Experts of a small language model.
Experts: 96 experts in each of 5 layers, 2 picks a token, a softmax router.
Training: a variant of SOAP for the experts, 758M tokens, 3795 steps.
Below are experts of layer 3 (counted from 0) of a mixture-of-experts language model. Rows are named router (the router's row for the expert), down (a neuron's output weights, with its number) and show model dimensions 128-255. Each number is 128 + 32 x the weight over its row's rms, rounded and kept within 0 to 255. Numbers have three digits each.
Before each expert's rows: a language model's description of what the expert responds to. This comes from a sample of Wikipedia text that the model never trained on.

# expert 50
What it handles: Active past-tense verbs. Past-tense main verbs and particles in narrative after a subject or was, such as released, used, helped, captured, ruled, brought up.
router:079090117118138112150155105180110128100175116158147100122146144071122141163178185155183150085095107163148107096146123114157114130156126139144143130157111122134131114138171189131084157131086133107142171074137149063096163013071131154134120113167144108087150119136128086139085107121164097108113109149180134141109069080157164144113116112149131092134082170163114097086129152101093139117078
down0:136147113134089167076121148092133122177133089123123174188151137105125151096152146153098084179104169126146161144120130150100116042095025116118129157126128144117171070112159186121151132080208161119121116178132109102133149154119093130112134123116135098124061166137115113112101148108133140107121110107133162116194180122096172100181143079149107123135126182181129107151124088142147136144121
down1:112145172135123076191101101079114115146130184158111127152095082141122154140117151123111080101139117199168105113099131116101120140095129144107132131105118145149121185124123167117153171094109143128134130108096078118136133103122095060117101149131067168070178165156149155195087128147151124137124118156153169121133112114134137099153094122149139162081160100137100132135239153080090165109103
down2:163152172140117138189142149055019079100112146147126123115099058124150136115126084130121084131139139100065122126172129078135071086135141163144102130102091080123118155072106069158107133125131141140135101150128103160152154114104138069140146154121147158105138146140112103089103164094126066158152164141118142183164125093111128157141099092121137138111127087154089149081163136152111150106157
down3:135127134137091123094139130083145109155173125099130074096189089115112074185136138128117160134105119095141136135180129161141117030118130130150144126174134128213142146106197105097127078141091147118141150137097162149103188185182087108173068071164128140114104144168113087090132139121121196117170086177104155138114138158114137155098103148153047124130116170112113102154127188135068096117128
down4:088128139159192136102083168165070186139108111159150177119162155121098111114101178116111151159109139092088100188209124063088195141116114117096087033094119185075119141170125153083109162131127167146090134117130139095150197154147083142122141129109071138098094168136164120154154098110179118147143134113117157145115188104139136138103151081162118175141110179120088106112106120106122134091193
down5:123121126109071093168115126068140147169124163149090172105152107110085110104140139172171134157109097154166203123148113140112101134133141129074141115103122098105102161105126158081112130128099093168187160122111134107144059163110164109118116107098143138099094163148058120193125125085084107097133163167127077140083155135096130158085124142109156099175145143107126089151150156163093107119110
down6:154138134111081137136123109153148131097144124130157105182104107148176163167162136170122204115114164204130124176119135122073168137137133085133170148125094107106087106163170088161113126134134133170184157148140169086094206170160212158130151105127150129124080118159086066141098117107125148152135101111171092098097157123106121099052150078144118145162123156108130136100105186156080119142116
down7:124143177137193118145087096152097062137128147124100140146103094180138108131132119158129182122114107103100118144142129146126098131105137158170136140135083125084205101146125084106160048176135135138132173147132147180176117114139041153111129132120159105190057043094122171100120091121110125110173132106151092123108129065154130127119063101140148129095103060067162106100135125114111066182119
down8:139071067147142153155135097182074153137170123181130078113163119133106124110084144134129113133091131154061109100176161152113107127161152126078177101095111158035178108223196127097150117096138097126144146147187063114087122106124146145128110123136153149139149120091083164126129117133125071084142136178100137089126150183151096123114156152149095130118186167103105129103157057101119095158074
down9:085149091151165137153108135154105080173137184157091069109078155144118103154169113106122095144101077152136108164093157155156116123144127114139176118153170135092093175134142152128137092195127053099110119052095138141141122180123151114148125164099121093104154150087187070104100145062097133136096096114112109146113131190149136109120101101159099093074107136120161146124129140135071152162195
down10:129125131130126057125159156015075133103093111107132097156126193067148187166098107116117069070126137197096180146081100153144153110134131135128099125122120111136113119128101197050118152160166220072132149114102137115124156144135100139142129189116103139113072119095052096123153116142121161124165154123109111170139142103179136135159089114113141139110157061093069159113092102105113090116102
down11:177094096155136090131114109146113095129122124095126158158093110159146125117143147138106083135050119092111143125193114107148141124160140098179144103139131026172128136142106181130115070147071122159126166216164114133168100125150151129139137124157176130121179149105148092099175112204139182158162158134109141136076163167123152157151157075215157142211127139152124169089131090175128138190158
down12:130146164171101102086124157129147154086149150117113167146132122059144223105095097079150121118168073135123097133173115106119134128187144141125151107141170056176136115106109087112124130141114151136118084161136088153111107087101147072146123077136140147181099158104103131093115100116153179145128118070121154133131111146128124105132154146160115137173200156168080155164116104151125129134128
down13:141199126095161147133126103133145066105111129087115083206069126113106140042109103168127156101164167189114102159196139181102110133125164145151127126191141122113143137098145164124138125185163132157120135125077130140136128150100165102119148139110071109088072085144127140152110078134148125129149146141132154097065120137115133191158126094144124135159106115163144114112163114107083105140092
down14:127120092120088148096116102120151132107116153140143179110186115130140086140115159142070088102178124165099152122132132142132119158201181167139172067160155099151183160096122111124163131138160149112093149158123148117128108141092193150102144145149077130110130177176114150102208119131119134100100151106162114062159119127163103134124174156089111125115126162077089126105168081082069157125094
down15:146107155128059130146097113082189104159096112103107154086172103168138154097147104128088125161173182159099164140181078149131144155033113161119157101129141124066192118070175134129149133075127141105128166143127137124161167068110074139124130215080124137139138124134118140168121147141105093114134102176136158150120109160119157144117176129077093165090190127105114140139119109128106147158144
down16:108122141174197119069158151131101103182131163132129158114159163101080101057110097095145133133171142117160092086113152134110119075129122132196121168126113180122144145138019138133133096127125120145141114165134126157140086146121094133111150098091120146117087120101126126107139170138126099095107145159099139132129095175172159119190163154166138138176182084174141122141096140133109110123139
down17:114134158126050140112140088155113083131151178171164117186140168109086100155170135119183083127129135109149156115135126131133139138140117124127159158154157162182071182182130147151167106122157158105139123054159144134138150155177164108105088172117107128127114144123092124180113071123177108080130121099114114158088165100108119143072157126151147138142096097091123139097133081152144114105134
down18:094132140120085148142146141136142056117199084161129133090111205126094133179137152083109120114161122169144120133185108137130124160191175134115155120160103086131154125191079125116160185121093161137143130166097169117126057095170156108102107130162124133130166144154147098152174111125162188128114182068092148119128103093084127137093129123160138126142112049116056175186132133086175116119132
down19:153145171077154100148154250105157125089137117186140157131133184130099119134077153129164154140130159143081078083115124126093124174088137152164155092120136129143139087151117187132148092159175104169121140174149125087069114066161148136142154121108122122147134110134124133169088068135126097142140112170150142076163112141169128114127232106099103135100174176070148080121121093093135135105146
down20:060186174135187099089164114069080137148174150068131126159148152102139129092125110110170109117149162156117136178167148093166129098130200097155091091087104118116133118173112138176085126116167142100106132122140174162120179180129137114128172109162103080145079093150141089107080132114169077175124100169095128086154113167112126121145128126213134146141102123159145119115150110177169132117131
down21:142085153170139072127094132124175116123110116084131130158139098121077142119097137124111173102111088127154133094132093102137142118131081121100169164124169095200175129086131145081069084128132051188080179083167146152134173174124106100126126092108147144141125139174108134125106118137129201218108137119169096153110169130089070139099096125131146146094126121058117121119140053115136098170139
down22:120117212135078138093131109111111103101071146127148132149176090083155143092122164152122166102094146163078126132105103102145153124184156125119129158125115118136138123139139127127093096124062138097119130154135111082093120097156137108116201191124121162149118148114118172060123126152113148184131093125167119148129052155125089089198097117147169101133124115246158119131174125131164157092209
down23:105072177157129074148171201199083155147177122158107118146124079084144078126153109104098139128163131172141179139125075158145089095124159126152171146146114136158047154134117120157118090157127183175069147143103135199122168161081128134132155079096110111118091180144120096170179139118117087125142096088120072196103090099130131154177089102081123165158129096076123118055101176134098088098149
down24:157162090104137127141078154101118133157075150156101074092055141121114123107149088085117153117127092140126074181082096076199178137083110158107116165138128116167116140091069126139164074117118184158096165135179103108112095135147148124112132082159107170153075098072177123098144128116143137094143123183124123135149101125111118153146098172115095131115168117164084151109096099122157139189093
down25:126113109135130107112062148122075127086174120209132104130124159151129159121189108068101109183096217087128127134068169104091133105164120162102157065172151133135199156100139092100169144163131139094153154202130105045162155117175149136105147136117109172113143064146145120074123141169102136129139083071180105117091108080122168159141101142124134105133125089084135119179196102134114107152168
down26:096090132099124181115116152140101165077156059130085169096089159073125164082140151075087079145129118073108157156115121084169135158146139129132177112160119148151068133182136192177090118079160106051133103122129179136141116126139141111147136124143129067100179184093174091140111184137134153121122112123168127109115124104167092167135113145172108122176152153110123105094193077133187145112117
down27:080146134121154078142153164106081156136121122128138084179096125123145163159145122126141106099154182069089158229175123176106094160143106124115136147104127128149095085151226134100116118067101117071111138087092140111130146176121096160096033165084155083100066116121140105154115186144073089132118127164167077118138164117181087180161130179114120138125163082095158140122129172098141128122154
down28:113124190121151136113069108062151074181156118080103206109103157115143158149097161128149149124091164136175138164111134141177097114133140088075170149128185107130110072099165197172171111129168128106113109197134171149165138128154114091115114131117094092064090126063079065114145219123189213131129127139118155113158102155135125142153141119176165137167142108096102160178158069131118144106151
down29:162116104140184142143128127145149146110203148092100151169069112136157082192157122122047117130141171107139179132116095171136127139088162166158110160114115135122102159125111150154118110147139072127145189121114143126129112106143118175196123109141129097068177101134178129095155157135111142167080193074092123147105096115164153099116106180168145112103133115096143165086161156169159126121127
down30:073183157138130085113089073118048128147095168176125125163074148117101089127087113123200104110130159156101192110188090058143114183127168108150172151132103105125118152119115148135120099118174151159151097174133125143139125124187092119205130104095136078084111125124127138118101125108113094126162118109108153099086090186108137089150129159073117128205126123065097168080168124159139117167143
down31:151147115152110104188139152141132132174089087081188133146145132064196084106094085143135145162103093153108114149146097082102100107155047093088119073142073122142111152190143187128121133160064137186135072157153126153112161097108086083096149142120156136068110134088118161195127180121143070112180072161160150148072048130104117185137103100172127124186117173077142114132153115102153154153115
down32:167059110128116123111128133140089147075126052116084158139125100188083137159146165109175153126135136070077120149151141141183143148158150156174159143151168122124132152112136141150131113103021127120117128111184144113148138115158173179116172155128149119137220096125201101092097170131190138070193145110126167117084140071145115109097141121118133098102169150102150105055140083101171158145116
down33:173123075058103129111127125142101141161158143102090143102128159136121103142105108131118127138145130127119147155118129105136075123070186159140188151171106153163098133162096073094094109082175113147131135122108126136070174150126178119110103177127188106100152170096124175140147172126144065248107109118166096146169119140198124105147076079053104088089111055103155120100121140123169175142094
down34:130107126096118140159127065162073138135057173128131119107108136158131095127087097102130089129138137062146166155122130158105148104106088129137125153107099108124165152119176177066097100157135128174064196132144098041116093147122153238159088192122158173134104136081112146119087163152102170112119118102163102092108186136129120089146104117097129118085182112091141140138211098087137046129114

# expert 51
What it handles: Place-name a endings. Final -ia, -a, -ana, -ina pieces ending place names and Latin taxa, such as Liberia, Catania, Animalia, Carolina.
router:178125147090161113097076141115109138119148129109150151119074154084148168119120104124141070197106168038155167133153139146116151116101149083098140134100133138121093102050103142147128065086205176126116099167123169142132035085099154125134164129132167087092072118152125169140121103118161142093190178108112140092116142135131128135124144113095178104155073076123072136186130111161198102148135
down0:145125120154153125159131173131104156133174152149108119140147150142132143124098147184161173106057033116131167068049142158124126090143148145164096143154119118129139067107104128083136056128145149164170136109114122121102175119157115134116108156142164102153135136154076113106083129097179135174126128151153133168108159168160143110129139198139054118170136103109144118175113094167138118118206
down1:166154169168135087142130143183082143123174217085141087153163150165170134177169111112111151115182141144127104135135174083137111139120157098120123140127135105070178156069142110129129137113096131167120111121139098202172155131191127128125124089125106155133166174108039154105174112122183112055078124123157143143160210149120107163170171144162113144154166064171138148174154124110083172054088
down2:111094135115144120148115166110178110153126122187150148117068143092168140113123077077117082108105136161086092127148151118139107141148176126141096137101140083186130117120126150122090095132106000123104181174202172091111161144094158167134138110112171157107163170110123175082167122150100126172123094141095133170080149123136173116141133133161126090099159137139125165113134134098113121112148
down3:099093144120088140149124148115132048117170132100119066117082134119155132129154072133098072158061135201166130143162090131105125173139100128123137149159131125154200127101184113163171092141120120116145147121170127104104164199140145123185143131193177131107111124116116172129127165132093116113122148138112159090163120178127090163146113113132147064147155224103112135120191150118132183085119
down4:159106146105175118149153126120080082108192061127083149093063093121127158206135132031084121129186147142157107092139193105077126087077101140124190147115062143099156043079170120166186086116112152114142142161154159156127125139131131086148088084162177171143121088100158061098158127065044094092046132119155096153109130155091141190133093138151119116119104159140130125109115110126143154181071
down5:151095112185126139127143158145172110131135103105094109117136174180128089089147128140156098108167166106107124178099142138133096140176132079185097177079131168112117118099129082080139137120089155094163123099079051115126111110078159069187086161110158140125120130160178141146165139166086115174142097196112090144159156137126137162143061149132131132134091148109098118091139176113109123095123
down6:138024176074095140114106193155131092098151209120181137060111127182088139113092130152153114131171089095083167088141109063159099112099169119092193059114127118147121161137102120145117094081149144100113105164096093149138141139156085127107077121119143104162151104107130136127166104140129169154079158176118128138064120157135104136146166160119138146114198075153120136165110080136126094112119
down7:122141167126083169094133140130130146124117112140135151116093179171136143125106120139099149161110120160089162117190070108134142171137190153144149150143141147103158098097146155115173147085112118095142125148070118167171135146073109058131130120084137141140143105162130128152130143146065158161076156130112104100112106168152122143085120121142098126068112160110115158115110108149107134168100
down8:118173105125110162115178137127115150149160079102128147137102152140108148174166129076178119092166126136139150140113134142161136113147172106133091137160091157155129098131115117094070121126136109131198122064116175128112144161123204107164176155104198132105125189134176133137136147142154152151097149090093142170113129110138113182089141107139168135138132093107114095086129189128060124198136
down9:114107131159112109130096167104088144145134087085089109133145093077101099075163193151170113216150139160152177139113143103136114121092149104067144086105147183137170102171179171127156132132172135147202083151133156181118145127080109118055128149115145095108132136079122144192106088114101102202125151165146137128119088161120072129167137121087100096174138113163112165119076100129181100081118
down10:120138064103084046115164158101148062185186149131118125134084150118190136132103145105120130141188150105167134098137119110095154120161169109141125141154106128089107106163122122123118158151116162144118128189146144111065177114088155192090145095099119110173219160126159158088139161110163092187139154104120112195113113174118144186136139139088144131080123155146104120104128139140078218093157
down11:173191143164128086117135140134124140110103098110078173113139088172071102139105080131170109115130090127141108095100096153090110110153144089136069128126095150071165132070103106131168123158200111137098117135165153140178067075165046105144129119136133169140166113113100111127170081230193158135102123118064138119085053073151115185098147078224094143112069140110097108121134126051134140138180
down12:101154130080201085112146160077094149119166124119150102124176118099211085167128106125065090191120102128140134130110117170130178145168153118115067163160095163217114134124091074062157175113135111133154073037112074193119183184107093107086117144182133124102122165104139136124116185098096119164112155100125106054078096136126155128106130146152127108098150155186085144085142139111097177136145
down13:132107112080122106142114106085091167120183048126141124135187122099150163101153139107105125158175109126102156144123103141164113216090137091152097135120143111131094126217142148135098102157147133145057094102089087082125071162090083141121057138141188099100171136108069141124113164104137101108150131152166144171145152143138120079094137136130074146145123101136071050126116133123145092118140
down14:138171120156066170147098135123104081114131158084168134213140120027172162135136177124189137123129188148154154102114101137106131099154106133132104129102161123103157085138079106117128159109184166150180141094130103137134115088112145081180146146119117126099119113176121182159120098100125125162112140155093101131125086095077145133124078122157141079110148118132093051114155067067126066137162
down15:063135143124103101112120135156119081138141142119122141159172124184122081143109111140139160136138143147107113106125147117128099168049049128200098093115075117205116114095130141073137123109110159138129111114149115121087117117087078110118151174121139098116074137042130161120045127131156083092124099106099161158088159167094125118107066118135129113089137089099117110109127115126115118170105
down16:123167101102151072134102087100145136082114109116153137102080088112125139153052118122118123120095133106141173113123148121153135121121135131088104154057063087138110112196150129147037183160087090164119096112166179100132103168113134163105103104150097091126147120109130144131146083159062093150144159134166079134120125145161106154108113111097181081112155126124135117161105157134125123116144
down17:115138147075147134068134111143076123113133152093153141090138136177153131099158079117168118101132116133143113165121069116041055119123103101142153148145168120120166106144113179144142107069044154118145092182146069110157152156086107172124132140097160149186093105115141091108178123082175043000119098160113153171164174116094106120128108183154120125118106135119084144140163141121105142144127
down18:097121107105134201094126158159122148093073076165163152106097098101092076106176103162157092155117085147124124136131083141104162137142191160139097095145141123147161100167150179088147122132126147151111084100100134120139116146158111113131137137164087107097109111142122129088113171176109118145136101084041165083116106118119135161135167142136134052136097151084102151125105105097177143192118
down19:145102133125089160126168115097097128164159120107164112070109145122164174068189133117122150088142122131142152082034136106085136175129154168104138067101133090123104209082118129207077183154114130061210138112158090131098156112162084115170190139105149189085101185152110134125106140147115129126114104125109190141108178085125106152130102134129107162181141188161074106156129185082129113147130
down20:110136112110166101043171167064130091124133152176088163128182144139189118060105165138146135155185130085109160073102101086124162165119205140147124136123112128111170155131084128137161121151141132171103130123148123055161168147127089143108112097165162131083075143156098137081170159171160147179094153114145125112191140144147111111192176089057079116118122160117166107115159121151143094147175
down21:111165071136087145142073157119093091125131081160162120129085153104121124161117145132132082131144130133157112110134081149080160109161141143166127117133150112126156195148128132121115078110177101125122165144096144110097086148107159117157130112166132122095120128152122154103137112205111168026158098116111110087116149127125076120133112147181089125111149138128143186145130086090143113139174
down22:168102118105130162205072161129202144124099115166139086127131130107174109150141161119151111113119112118131133058131096121096093166062186158141157086062193163132163081157117086044085137136129077087108181169158120119130117089127135122175142131150111150129105089092165140134168073124079093181143089121146148177145162127158074141137126102147171173170138094114141109093152127109153157129179
down23:143065077118091126175129098120122180077119132142108098140125092147119143125127177062098156143105127159130114118083155132144103149182135146150159122091167089108154125155137128130100122087104139097113150089130104080129124141151127148146137136200078128114159105139153087114094139170160135156120092118210116074100161139152158070113108130128181147122168101100140139171066150127187130163119
down24:130131119142090186115134117137118119128074140076079134101119161121196085109186089166142170144142113121112123156163166136101086088169089135147103094080103156095144110052124052131174155210125095143153123160097181193095087125118103104078128193199094074137138153150165101115174115135101129125094181092102148116162139136166137119077118108164173115122157083092108092114111151170104180115131
down25:081125137112112145085135160103090138116162105150213150120071118125124061068063130162164178101124100117129170102124158145147150111112125122140126141154133113151122045058101135155085164164097190098109122140130160134113095125173157141168182118042189119109210166150095102171134098122200134142122094175140138098102118114094114171169088128139192138118074096092078129075123111131127160105152
down26:116157101150162118095139175155133140097216136190130092157098141101156151145143190059116112169159096108149100130144144150102142113083104135136065145068142095090167087101132147096077152045129121098141127147091190117070110111179095105067157151122127152091151126201132121128099138172127132089049132182123170141167105158173184173147149092120160135134157134171126130108184152149119138146089
down27:099086108102159127168079031132071163103174116099109117160142129148132113097216138132115064147103157136169065100160115128137092105119097166076151150156166170101180152135151115108099088112089152143162127107112055151155153109154072124109103126147136061121176062182111045122144106101050085097130099184090094143100162148155159113122097154154165163122176190195142142122160132095115147193119
down28:117167169084134155149094117125136125126058152177130128095194122126158148129154174150065129164159138127183177094160116080067122154081135163158104153163157138147143143115115148133126161115085138137121122105126139116087126158103130130180109087112212096120143142097141155120158145057116128131142115192113190132145062166135099070124159122104113158110136101107078160083155151110133110107060
down29:120139077091074179139170123111145169140135160047086127070138162114141150150087091165116165070080093117150129118108139093116111116120143102102138210133146122142177084129105135091106103056077124123118065170194107112167132091132156089120159131126130168082144140147133103088099130135131040213058166155102097091107086128144133102083095085137136128082178126161136124114201079122173170173127
down30:082177146130209135136176151165111174092093105125110067097122124210152075117142144103125106059149115137110125174107153167092167138066157143112086156134124152176148142099126090114071147178167133065132176120173110138160127139170125177109135133153173146087154069159121167146127143067163079169079136120127132103122159108100137177099106131119198090108116151150152107167131171131055147127152
down31:087159171128178141201184152162155090171144060144095133124130151130118145148108169145154086135133090152122136102117157070146097131162128155201160086063076149144078100156127141118160127108131063086184131202092194106124157091133149120107149155114125094148065132128098152106101117097126144118135157085157160112147074100113117144132064097135124105154075084114105136158090123085065156103148
down32:068191084124095091175135128153142142166120122167129122109123109143141107203064094162127114137176101145135135130152137145092159075122156124156123123115166136110137154131107155179086153099097126124125098138064109112130063154155114173193131133045089118182098107137199110120195192116129174108147128164104150146202158095095163139138149143154113209147103157123158149201104137124081166173105
down33:113156071139161148084099131129142153133093094111142182096090147072072163150108089117131093154131116147151160069123161127119140115163142148124107119175160097108108154147099194154086155107195158111088138135086135132102162136103120121104091131142143135085147172122112206103130163139137176149120073123149144146123121135163158009083085178151120133118184082077065088169159140102145110164127
down34:153173207116182108132110117139138135099107100174131066130081142126094115107101094127128115109169130136097117133141115177195144148100132166149113104158157134127134190195143101083118139136108198118101135074094135118115060116164138146139157072143129126141112159114099152113111141099134127129219123172119172157157157094118072066086119150149168132196069140088130152120158140165132137087120

# expert 46
What it handles: Commas and semicolons. Commas, semicolons and "),", especially between a place and its region or country in infoboxes, such as Jackson, Wyoming and Columbus, OH.
router:164134148136128132075081106154095158157100155096072107151154154137090105131097081122099116197106071163107169147129160190072188119110078112124144097111125119158170159125125133097178115131180173156151087155161107159103158100149091140150070115108146134109116107093121095088112137169222131140217080140102099081108163152087103076121106163162153106150179104098103172124153116153157076185114
down0:178083131042107126094123164122073122083114087130056127111145105121128090133094139134129177083117177119128162120138124138180148122193131077200105103128124112108139138111114089118199093120146110162160097117165098137124105094192209168130110108111130087151157103105184104126075088056100142133109105142140155157092155098144129095123139114144205130164105133114046081119102177145119139156120
down1:127164137107152149125107171154064110150101122140088145116111121150168131149175156107129090135133157113147179148115164123101108127061150132115117104130154147207132070157128094162081139162125120152131138106105132168149080161117093110159113146188047202102097150152098140120102115141122099149161127110176139165156076133176158118080115132092128112165115134140117105192122108126132081145151
down2:175051115119101149155143122157159076157178120188125177114147160143163107085150145022169135145131140112119159127132137126103167135126139100161079150161124096111072090142161098088156111140151171128111128190215171123181163160117125055174134166072170131097135095113080110097110088116159170129150098144117140165082121185175099141101082141158073107168114094119141138062132106127097176158151
down3:096192217115168120143142150119137141127107090065144186182104146126144125116093147108134117093121097144161121132143151127085153044126104110136101138107128136142189115122154157122138151126099135139100117159191128153114111056132158165093052134154132114162131116176106151195193128162128125162118050073114160135103133110118122116168138125142109202103150157144131114180138059112158175179167
down4:169178186154114115128082124150039086147139127094056126141181161154160071128175141195156087117168120164133154144127078104119124151201198114122156162194117158115082102079079157097140140163167108109132158076189156121119168113079172152114145062137102119163122154089080171132140187069115109146125148083109107120097112095185132099106101114105131107103145112130116131155160117117154165110150
down5:128142110093083091204090119162138130155117138172114088109139060117126178118138191121079117131196086135145134165173122118146110071083091140150112143090173170119137194110153137062086112149093133140114162099147103168143121103093183138138089130153109132139126129133162121073142165102069195136116090105171106147137181190115171169137180129124170163072172106090161178115167136107157124154130
down6:164152149129114099066152108157117137052194075137107138148047155163119107126112154121113232144157084105134099105157108105075147110151087135076154101148136199147115112130100106094160136145141127137169158082096133102139109098163136126166153100108145101141137191165083150136132142136149116101187084098128132147144104123097039156117123123122161107138084132154126123149113167097126133122105
down7:178071150064122152154107101083119090145135131132133115123155122159128100121101170120127141152096150116180122146178105111151104125071117167204151170094123199169103143160137129150148134114113080172140164144202105154139146132093104076161126117086119118140133144164138113121058169172113160104118144136149175067092159132191148109064133136058109124127077123165105129057109153104139093134149
down8:113188157088123075128156081070125094171129153126117148133206130135131150120109142074111181158127112140110101143134146125121111106090175150104128115108138104166094105125150149146137142091151187102191136100147128126116078102153092178129115194082073118124159129094129100121077126127161131149170157090134098206151089154083180081131122165132138158089134111133172161093153164191145099097151
down9:160117141128130099151139140108131091109161144138132135105151063084090113156175094200121128125160143161179130127131109126099188202101041132107132128123104079139144139102095120141123139114119135111110078148158131093119132164114133093115119067117097098054141157160141098102146116047160140148132127161139105146120135118144032131125080109146114094141086147141108185100116148119141128118199
down10:107125135087108168115115125146157150137135117079156120155120120122106117160115113137173159160181159138078189146105076094163158123121158138147118127125138062183132122180101147153135094071137069117136106100151106120083144117077166155094100143125119126125151144182185084098159114142146148196139165108093138112157198057107114099115183105142133105144127233123089213170105062087169114138074
down11:108146088156149119079108091110091169153163093062136115107142135131148157106102045072153148108098127149135137075151170125138151060154168058127180140141133127112161129085102152143118129147163116143133098146135156095116123177107123139171100112108123183163092122086137146095095160081148127181113170120109166136105124119095113156174142126147120085147119100095082126149141186088109119145119
down12:136079095120127121069132125124155097144101116093184116161143124153132179131140148176077114120143109143123153099196143131130114098054109119093096083147126149122121100115134121131163122164082103128100153052176145124129199114130140098121133126125098143136112121152121148091109151181159095144094067144137063139142163140123169100130162140154135125163137181137186132176148162160088151106141
down13:104108098108111143111102109123121146099084055145142139131128060066110153125198110135139089093174183080132145145088053125104134121156183152121175155097196085153146097157097106116124089113120111103056131104102086140166178152163194163193160119100147191092112207098138066140149144138097139131114146116120145179131139108135142161090133202140083119131108143124110125128160109136151142137074
down14:082116139074139132029137112124138140124114177177092134159160094127140101134117170118153120120096132122070131143114140127106201162140113139106161156169059173210093139086110148069096144117148153046131114154136182104147131103185079137115144142140152081096148087158133143147096167091149126139127167124120155104083097138106129169151115119150101159108093149136175082127188123146124036144142
down15:179157133196127149134111147124049072080093167131144130151156131101147153086148089080108106127150127104126138130176074139165085120087152096121140117097110121143175127173107175136131075063101115109180134128118128119102167092149183097087234103144095140124148083096136118110127083105179162099137124140123118165097093082131126182181157110111100126176115104167132120114130105098155085171122
down16:118124119115175130135101152157075146142131071191124104082096092129111134165114109097142147171130061100141106045169077177097139079151099135097112141112172113135199098106160169182156079130148105178103064176111139114068137059162073139088129123158101172170126059143165123108095102133164163141120086124123158110117084144076093098071157106136104123087113131070147050065073150120114121101118
down17:131043084150177144148122113125043177089131148158114146149123134106095078142132126127168093174162194186139109154167109117148170156070159121149152143199074114072189126087194070070152145114123163125116156197144113139131084086202119137168169145121123134084127064120107149121161161102138121164191148117104142110145133145156100086144124128106145129038144171111130070092125187081113142160122
down18:130086064091139108141202179122183094138164109149140166145175167172109123093131101072119103094142146127129091121061101172135164122156146149194113088136120062245120169114156131113136126128151144106176184130073151127088070110144148081137113150141135158090102123141101108142120137131065080112161168108174158136107088093114138106130181089098131106104080129133103175125161161071108168111102
down19:124098164151103148115087147088201071111130134090115136129143171146152087134136129155086145124172122097137092130110105140150082151176143128147152130118097184092125166143109140180109068146142058159213095111110092147118124100137111126134101105120187124122104165127122126080137128056117152098081175100180154103088114192140140118137147167113187114140107125090161127112103132098198166079150
down20:163195140116159108085106104118110119104111189144092113162152185099203167131123157158106168114153108178120136183110066147133190091142169102134129141130162178108064111114143100116151148135179096134164125126108144123130136075152080069155147129113179111107085193120142111191153126108178107146164122155124089128145093135174094104097099082144076190129171122151139128117144096149137116069103
down21:100131115140157144154097126146083149141154103155149125093157112120132127135124102218158131162134094089100170115064073122107117113117136177141126119145122106154139145100148160163122091138138108195169136127140090170160121119116160130175155080142123121108173143160138130075185142161183085176089134130088133152137117116151155119191189102120121150095160140131128129142057156171096121128110
down22:182114096137192120164163030101117129093142096099145098127127078091138132130072176153179121138161074153085122132081142099131159102108111158151165099162033116041164101220157097118113078068091170193118167157114079131044068148160089141128127113132111165090166087098174096165139144118169143130141087175159136151124129103126109075120081099161116147129148115121121138151167143111129153163121
down23:132127139148124118135163142190123151109172155159133130133126139136081123124129076127148116106150161146122108043154110121160169130081100057180103106085131104140109084167168086143170056096150146143157128142084068125097104068100098121155142143189131131166081136115098130168123116170172132126118136121116115096106155142101144076077094154140155116132144113086179142141131037148141119133154
down24:143067140160072081104138097092103086044118133117151122160186146076122101134099145093104137138189124053137168063060080135154128161163134131129085102126127145111140149092096097126093114149084149087136127137140100082158220102091067141164124109135152140133147085135145103092189166141140137107139135129126123115155115086103128072170191137129174162141141166102179143148140143033118124144143
down25:116106103128090105181131162150218156092169143125170109165108098136124129106142176127120140141112093119161139133159157108105169162126102137104135189157130128111130097108161140140224110143132137092109104134099161044103102106132144096158140097143131112134116151103117143108141137153177151150101113108123156108058158122106106168088144145138137143094096176118100115158100103117107103120095
down26:107126121103151165116113152105071140146084099139151145102126179137148134109208102082240105143123127091106123206082115140154117101150072144124047098070138153153153123192162150137133115118182111165124142103104151128098115242177122115111109142113128138114087134133118124065118081148173107111135083094134147123147120106102082192134106135138152148116122141137136095206122085072162130087143
down27:072142120088156061127146100128167165137166127063124140133113072117158152161075091142077132151117102126051115149144132073120134122191143108092109099139116063116163126114070148094123111115139119062100126123074152129099128147179154140097207115140114143153143110176168172146161046158114138164135107140104185129174149099160089121101133187139101193148161113140095107113107100132123155115160
down28:127108141162104104110167082106036100130124117140133106135136088141121097123123118134141194106133106091080136180099111210079145069133151147117124115186151118170163139123024193121122067118134127155098094103142118110129075181112083127121150136106148170078115135173110113173117142165156165179118082164132141134141129187137154070059135106120131169118110109119077090130162044137120103149145
down29:103161108118154171198091081102103127114112086106144136153125157117095205140172132129120137115115118112135126133190194144066080083098110146127152115108146144093145111157168125097095141139135084161150114122181158069177118126060104120139133120103139158161187125130118109068124126129124154139108097101111146152149099102157132160131113043144128129163107120162184102124102149106192229132169
down30:134117118182122124185064162168138159116117161110126157165118168194110199153086172079114171126076089141082154114181129116111127098121107155092103063055166116116201142147125175126129085152143152147135105131126121116154175116129179138110049085087146210119129097120133138132127147162161200123126126126164067158117141151141117114114144125096147159069060089172214148141129191158167124142120
down31:164113093150092118148150167085196139129148166129181134132175174119161143156095098100099123150147151119112156116169165110147134147152167091156126124121148115114143126102105119130132139175074104107180151110123091132144082171106106096159121144098125174143123168097121130148150165144107129130141166114136090084129107103088126193225105240171158106143106074085151134120165105136128157101207
down32:144136163152083175128108131212090137085144106071067106093131144133120102080077105083113127144198147151093124192118090108141137142159111209147149132081109080117047149150090125069060103137124146126143153143123159188155117160140115086135147062158144122142161098142105128081083135104142157185139197110158122135099156127155117089139143115098132110134128122174096167113042107123100228148147
down33:083125166150080128186117097126065094117132108125136159166094131132099138138105125148121100159116130098082178102194147117083080113109162096126150219108156201095107104129129105134076088137122103164069132178135092113091207099105154158153115100150114096160120123127113116125132073147046135143111092165107056129144175165117147118098197135166110129086112138131174100104138144150178148120120
down34:118135105114130140084140123081091102089140111146148169129127131137128148120162135111104133161097160158103088176117139108120175151149127129146102152122138108134169126116088110166072114158165075106147083088177079173132085178183126094134183178139099091144151119098183153092068128116094120145078114127199072069140206094150132141167199093163059158128094181132109140119156123145133105156134